Experts of a small language model.
Training: a variant of Adam for the experts, 5159 steps.
Below are experts of layer 5 (counted from 0) of a mixture-of-experts language model. Rows are named gate (a neuron's input weights, with its number), up (a neuron's input weights, with its number) and show model dimensions 0-191. Each number is 128 + 32 x the weight over its row's rms, rounded and kept within 0 to 255. Numbers have three digits each.
Before each expert's rows: "mostly gets" lists some tokens that are sent to it at least half of the time. This comes from a sample of Wikipedia text that the model never trained on.

# expert 19
mostly gets: " against", " by", "ated by", " using", " directed by", " with"
gate0:128135106134144123067138148096153074146113069210161126096114154185097153115131159169118059097093141101147203087116101155177143052148133150160144127159123162116115115215160121128175079101148099139111121106096116096155105139146067119156171094061147103135149122125089113117109133168133135124144106154123085188056173151114092178128168101142144095110124128103141176143143109161082110106137075116123126049129123152171078141095133118097134146090107102146112150098080168174125097153092115093197149114133133116095173146123160179132115124140073164160175068104102161141169119120112128209
up0:080091143102115163063129076129085121118116087027092141090119096210165168098124160161173163133093069177189117140147111118118106088133156112087121121114215165131152110087158131137096134198139130165088154113131107118135167133173147116105199131085109170110101162119154138111210116079105140136168136123188140172084173141139114150152092135166157120129081143206115134129121155081148129158139116161135149169117181125109128162065151108099123098113150135078162161110109134081134112090141145115167106141096151104163116129184169110155110129117147113119121138139043131111135115064100102099
gate1:068144100151151171106156126080126102104134156093047141111149145133136115168132092162074079149086126193134159138073170116048150081102126141121161121115160084182148077108087109140118151124086079083183079133140138131135124067132146145174184163133111168124136157139135129079065177145114102149152085176107162106160134153162085152157172147141134066141185136092136079128077107195154065110097064108159077140121160115163122159182072131117130113187150066117123098131151142148142118147120147111190185113139136148082141124117164155131106127126169058115146145114104132115152152112100132116
up1:172112118091110167152191107118151177136124097110135106115153152124076102114123162130086159153128167134070083131202163123152123147098083137083154129166145177124139132177148132125124062133136154060107136138143113134107132149104132152123149088119127110140147095145147135136137099095200101121101123067177146116034083079107136148127114100095128112123110131118123149158167085122096175166162137120049241098144139080124106097050160205190142167146164108139125097080138085118114177167138156092120080201169108075153094136158133084120142117126152145150167149086122129138082166118121107114
gate2:112125182123157101096174132109149126111173172108125090153159127147097106101136135157087127148081147120072172149108136133126167079131156134159182014068096136091121097150149126160128095137128160189137199111135123067124122128125162127096102152122101174105116086106168089180169136148139149143091153125137148115148116059094140151142042143129143196075085192151104176108161134075186135091103131143099134173130180158149141093124114175143153101140125087124122141163184110061114095102102090114109133138112161140154102110160139186131156089127146152160076104163192089138107184154137175105
up2:097133169136137059109117076093149109114091185090130088127158137118189118142154125145125166160107147136108110128157111143145112094125127161111164042108137106096171107154194086146147140118092160171133171106096088152159135135144126070159155112134131127121130159083145056160114144123158147126159114154127117150101110114120150190106087174220137183097081163105133164079162087070165162101134139211070146155095197133131127143138105163155118141079140096110163184143117112107131105070151130120067124121127153149124073104128210103120170157146123161146089077193155087178138178147122132121
gate3:179145116093100157119138104134097114155115123119161094128136142121126076148118140146134132130174085141162128099099102168096156120138074108091162159165187137141178144092107119124155144150078120187126151144103089102179165208171174169128146150185100125191118085111138094112160102090158154153112106139147141132099106092170119083085112145156168110126129089188096125148156038074160129159109155121109131088133138178086120126128094069194163071109149112085183162115158073110105095146129148099197172097095139117085117069140214172137077134112141150093116137134160190140148180121121100167
up3:104109102132127119255069149112131152083147154147148147169145073113058116168090104085128191101171148147148085126143096127207142148151099145118104169127153118126151112122084188113135121118164175099199148071128169135121133124134083103077123080136115105098169149131156143121114109126076117057194160100142134107123139138121143145104194121131123135143053160102163088078057118153132167108137171092084157153098091059106122190105134185112121163131148149126090146115156134118168159146105194123130112127144125085111098135117101123147081185151113125177124113101112109117117169163159118167
gate4:055134105113098185118095146104158178140122125156084218130138107112138115152135158105126138068150122121145128129130151174225132049115124161149123121120062086114131099132094089105062091150160157076111157070099106132192165125121094124136113152099131157146155120161159126149098166142167113101126091120151130127132126172152143152078112105058111072144150097107116160105112139171135069125134180159170147098157112093145115112081116169113152187146101147171140181107164201099125172170081135126132099179090113123114117115184078189110070140179106079204093129123146131141128122131113147130
up4:108095133141145134124077084128090151083094086144101090117168085142118137124094127143099136160067123127127127118152094102165090130083101142094085127122132142135139121145204213156171120169147126155116182110145061143068147110138152091175118171134115092144134127145109153112170126173123194174118172186162114193120159090088127119179121187118118125113146184134111114101135133142113142129112126147119110172104126122098148087083140100116134058152063089065094134151153113103138076186131130065093190152129162150146149168092192093121086177156171086056148134177103074159168107119129103092

# expert 30
mostly gets: ", and", ", which", ") and", " and the", " such as", " known as"
gate0:057136167145143083137053120191154178126116199131102128125127177106114147145132201119148124134106119154052112190093134151132147130108079142200113099139139158058148089111128179143141085143103189082152128068118101118162101070115104134124136120158082149115184159047095123119101176098150128103174148142113092170154163167108168158107144108113131146117185065098106137133085160089127134149107158136139114140089168164099106162133138084135176130113103104128112136095132137104111120106125094083158126143097126176125065161077155133166141065174109137097105152171131166179132174141096144064
up0:124157081099112119105135156115151070103125134083129111094180076134112101093132112178131100130106104152180184149129087122120095139121160119140139139107155109102115141146120107151099140163135121194091190124113146101175148138112058110112123152136176094104095114151202177201198110152131166144171132105144136143096110080103070152124159116202109071112075166124119173126136119139181173091134123200079153155174067129117127086101144155105128121162131127097217135148096107093114119118049164157113115141113111125167148120099101138098130126109151165214141085138112089089107041121166102136
gate1:145107102129126137104181113101104097037136088141172185125145088176090165144131156128108183070170085103139153080136165083136038130117135081133078145135118214146092054155100115130180140157130165154118102145106107182136098104123162150145146125107125198090121135177120128130081122106101135116109197156162115092159140124127129065175067128128129103111182103127135124174151151132170123172131214131112112066095077103134134159137148132085127112115114111178055126105174140123124106125161146162160091156098106058132135147164162095129144164100095162148098137125131114150151184086140138109
up1:130130064145117151148119086121156103077138126134105158121078090146099170044142178147111121112129123141147067114085095154071138138140190120067137118185100139187146147112086110152170145141086090192079132096127132143038137157118099144098110132142214167072109149112098118067151132122124139162156142130140120081159159154108104123120152125135152087122079196111146108153203200104121142159140156147146140086166128107066138173086131093154141087095121157111125141183120111129149115128131123113148114129162130117146084054160127161187108149106077111146094160129185133126121214081159142137
gate2:142142102141112165138088125144132132182138098181178119153181109166157136107218072104150098092176111152090112105123095119175151182175141092103134147113083144066113134091123088128088106104129104072122125109152143152128124125154163146111143128070071166075193113134083134116162092114129143083140139124093085122096141100106118102147161179099139124137080143097132140146134163141070102164144145104166100121137098095162129121113113149127085130098170113097161149070085157113170160103138172070168123087085103197110129131077106068136191144150073220137176130140159198120141135118208113125
up2:089146131121089127111121108140063113102095078150140083179120159106142154073182102147126198144180109147133168129152125153191156159136097164164093123102075168186113163175112058127136164103139213112120136085097116164145146132149092133139167157117133166105132158142088146056089142132091142122172105175162075146096086157158127171090165159158159116114095107172103110103153130160095116104126073156162085136143113124139101125057088151107102139108073095142152130136109145146187090104103183068116134071099100189071101136081179127138133186123133144163192173119116116132127151093149111127
gate3:128140097113116156164159078055101178139115091111191067130154121176059069141192129145166103123149122161079182109125141154133098143103133128121148108130128151107125128167112124152089099119177094087157119132142153125120128101108132141094081145109088127053139125158198129158111122081134122146111124120146163118007123071119206132176075082153121103153151080161122092143111094130143170168164091153111148105125095164168128137154128104144111113087121139141151132140051176138142116156119148100149132164135177132117202187123090072105059076090170105118132141127106190140114162159105109147
up3:158187082131120174125129138093125159232116088124147063098160095118120097135136073131157060149134112164107160100096142167130122147119064157103133109145146143067188138160150097123113131123179105137177109121108202144178151074100150111143130114075049111111153142123158115148139115108114105103109115162115155137028120073126214156134134121186046130140128094163154101106091123097134158126161091135112115139141128127164090126144127136138114118069118092110153119148057173148167089143171145100109156142145178160115153170099125104124070101093122122082144161130152182175171113166136102165
gate4:113167224115119099141093098151177101119109149106181126119122110101088162147195094130156117106137125108166143196106087144158152120154034110144132119153033113177141140111127173107158130084125119125164109129118126143145116107162150134156142148136136094126143129119111185179059159112148142103143144142093176137155140146128156104136149081091111137164114103162120109136119140154089161115140123147056139183110135102121061075189147104123125082165133179076095128110153129105104116126093109064071096134113142155142068123192131161151136042152158191049162121143120151119130124160077160069
up4:151091103132113154133129173196092126189165147154133125162161107135182108145086173135107145100115131132106093061181083146121155152088117100122156113116177113119156125170081089165118143186184138091125136155146166124090106139065100117070082098206119179158109114152200077115143090137111142110062131095129147136082127107094112096118096156115085112129102142146107139114083135162166104145103108096144083114111078176146155097122108142166161170157101115164136117187126109123193148143219088176160167158151118108141215139096159086128088151092076102155134097136181130111156076108133116113

# expert 42
mostly gets: " when", " before", ", as", " because", " where", ", but"
gate0:187181152069078142078081138144136101147154163141125115129119113129162110136109156124150087159126192148125088143144148113104135212139089154161142150116182097098120132151175189170155122095117137104130084150130089141076122121153131069127125090121129146126132121145119130122072090134110067086143164165137122159111144122087120157078067106151069091101150113174172131152181073126131171156085093153100192080158136088100165090101092216103134171100164112157091102111160154108137110077095160104103117108102168169178128162115163138149130104090088181106163130147107111155125136132195117035
up0:123062156109148143110086123079059128135128082204124187073089158148031081078081164115137116139157136132102145105061114152152129093143197111209137102077127139140137121089124114123157130153121164079103135116126113143131094146119147119132116179212140139131102179115124117102137175121109144149128129154142111115154117121160204157107149106200156130074192154127146121132180078164155142073126192101171138147125097181151114161169128066120168190112120139121133147085135068099162125090094096148070147134151128096106145112148076144153098138137079088141108105158108141097128138146142096131
gate1:164123130066170148105124132080094090132102099158118185102051088098102210095122126164107131158149225060138050149108144091172124125090122127161099131134150160194171140142119132114163164120111147130176123192098104132172167103113151162137142139085128142167090120139141152127155116112145121095177155123136108135096076068120133125143094155128149146157113101164147149149139163102131170070181136186164168083144120082104099125097134133063113181088134160137114185132106116138120113067065147143149110087132078093179148089150138104109146086140141149181135160141114146122102149120209181105
up1:077126136097162129133168107128093122123137104174153160096102081112086102153131149143127105194132200077112115087128096157154098151095143114145116154150123216134158103154114101144140205179179180123141109110096102142151131135103156134148049088125123086139109143218154111143151044092145096179067160086088103187116092088115123093160163119139118147133074104126185103165084203128113102181131131104165133089121177131094138114108146105148132114123205113156133204136148091155145130119088148088146133090105101150177154106134137131083133112162156093114157166149158140117168096116148169086
gate2:179109086089128130079125120122042124129135106116141132135188128110081130113106104131111118132168153106161104129085146110188149119127107088146121128155137159139047164148205058130183216097110174113157183117091194108147148127132165093145154111207124167180122154175137158124085112105170120186151138174088060127106140178131129119144172116194132111198135100138122104133153134094140124113191158167134148126142110097076088152107099166097131142136091143154167132125107122087095130134055115121085121115154103155108103122118139127053059125080142179142100173152153110129166109122132156124
up2:106116118118120143107169091098145178146145151093085092102096150103166153122097205073100151125133089141142075124134085183139039112125156107113174211159105114084132137111097122147130144189132120112112119142135068119105076134161158154116070081112116179159078157160130176085117143112092089154178132105140199114122152150138036043135095164150122131148145156146134141126097132149084133087198099127097134101136099151155163173128105117117204126157161126151155098119117121201094120164197127121164137130150140156108158128153157104101150133102054111177122140125105130102067088148102144126
gate3:135119133103142070099146161094182215129175153159135151127113172115140159125103131117109085032114106092129115111122156153111155122149096115119144035165136104114133156133147080162147076090089101095097138110135110116151156153129112127157153207093133116202110140157141133126168166188109149149119143147100107129107115153080155136112111095150144095102192112140122135066101129182136102124128055071106090161121115108104115174076097110113209148066132112059108071119150164163141160164074147099113178144113061153132123105164140171099120118183110112171134209123104129130137151142129167140
up3:136124087114109144105178138105130130093134164129157096153156066103145158091103160120145205193162191134133104165107114196098159137107172153096121131101092075126101113118133121116059190112170131117076145130106111128049126065134074135108100079185130106151079101119126135119129140134129113182109110096140108099152161108189120175138141143151193130092078154126131090166169150104127116166184149091181100112120160144113091100112123146217102154184138188159208157148050114149095136114144127114140117111143154131132149123160134102148207080062192159117126114142149149110117125119133131118
gate4:187141098138135113176105143148136096088132104128152066165170086131186169088141109130117139087073142184101098125136105118102151129161115119103127098158121073098158086105102129119158135093121085100122127154108132135167145090119087061132141109147163074170149160127154137184097133181121172115151142122112163153072095117115186157100155154130066069106129141077114194099133157208151130158128106113086140192156121083140111137117162142156103057063147095079118116176141108139166147208094078071152143144125087176150125182122142116085127085138153142138148125142153100095093190075172089146
up4:100120115124154154084160110164136197179157156135109146135106131116189097210086086113161143123136110121096120135162120150065161100137161104087138100097100132157128119112111091065093106131142148097127172149155189104093073118093166190113137183172117123156086086179149154127159164114060090140114100148125146114173159113144113138151101135102162157100109134156089097176088035168125117146164073090138097134117106096087117091137180123121128138173096160192164093132098140147116181126170153140104148144080157115121059121087088103130135124059152165132105106072104157118118060169103184131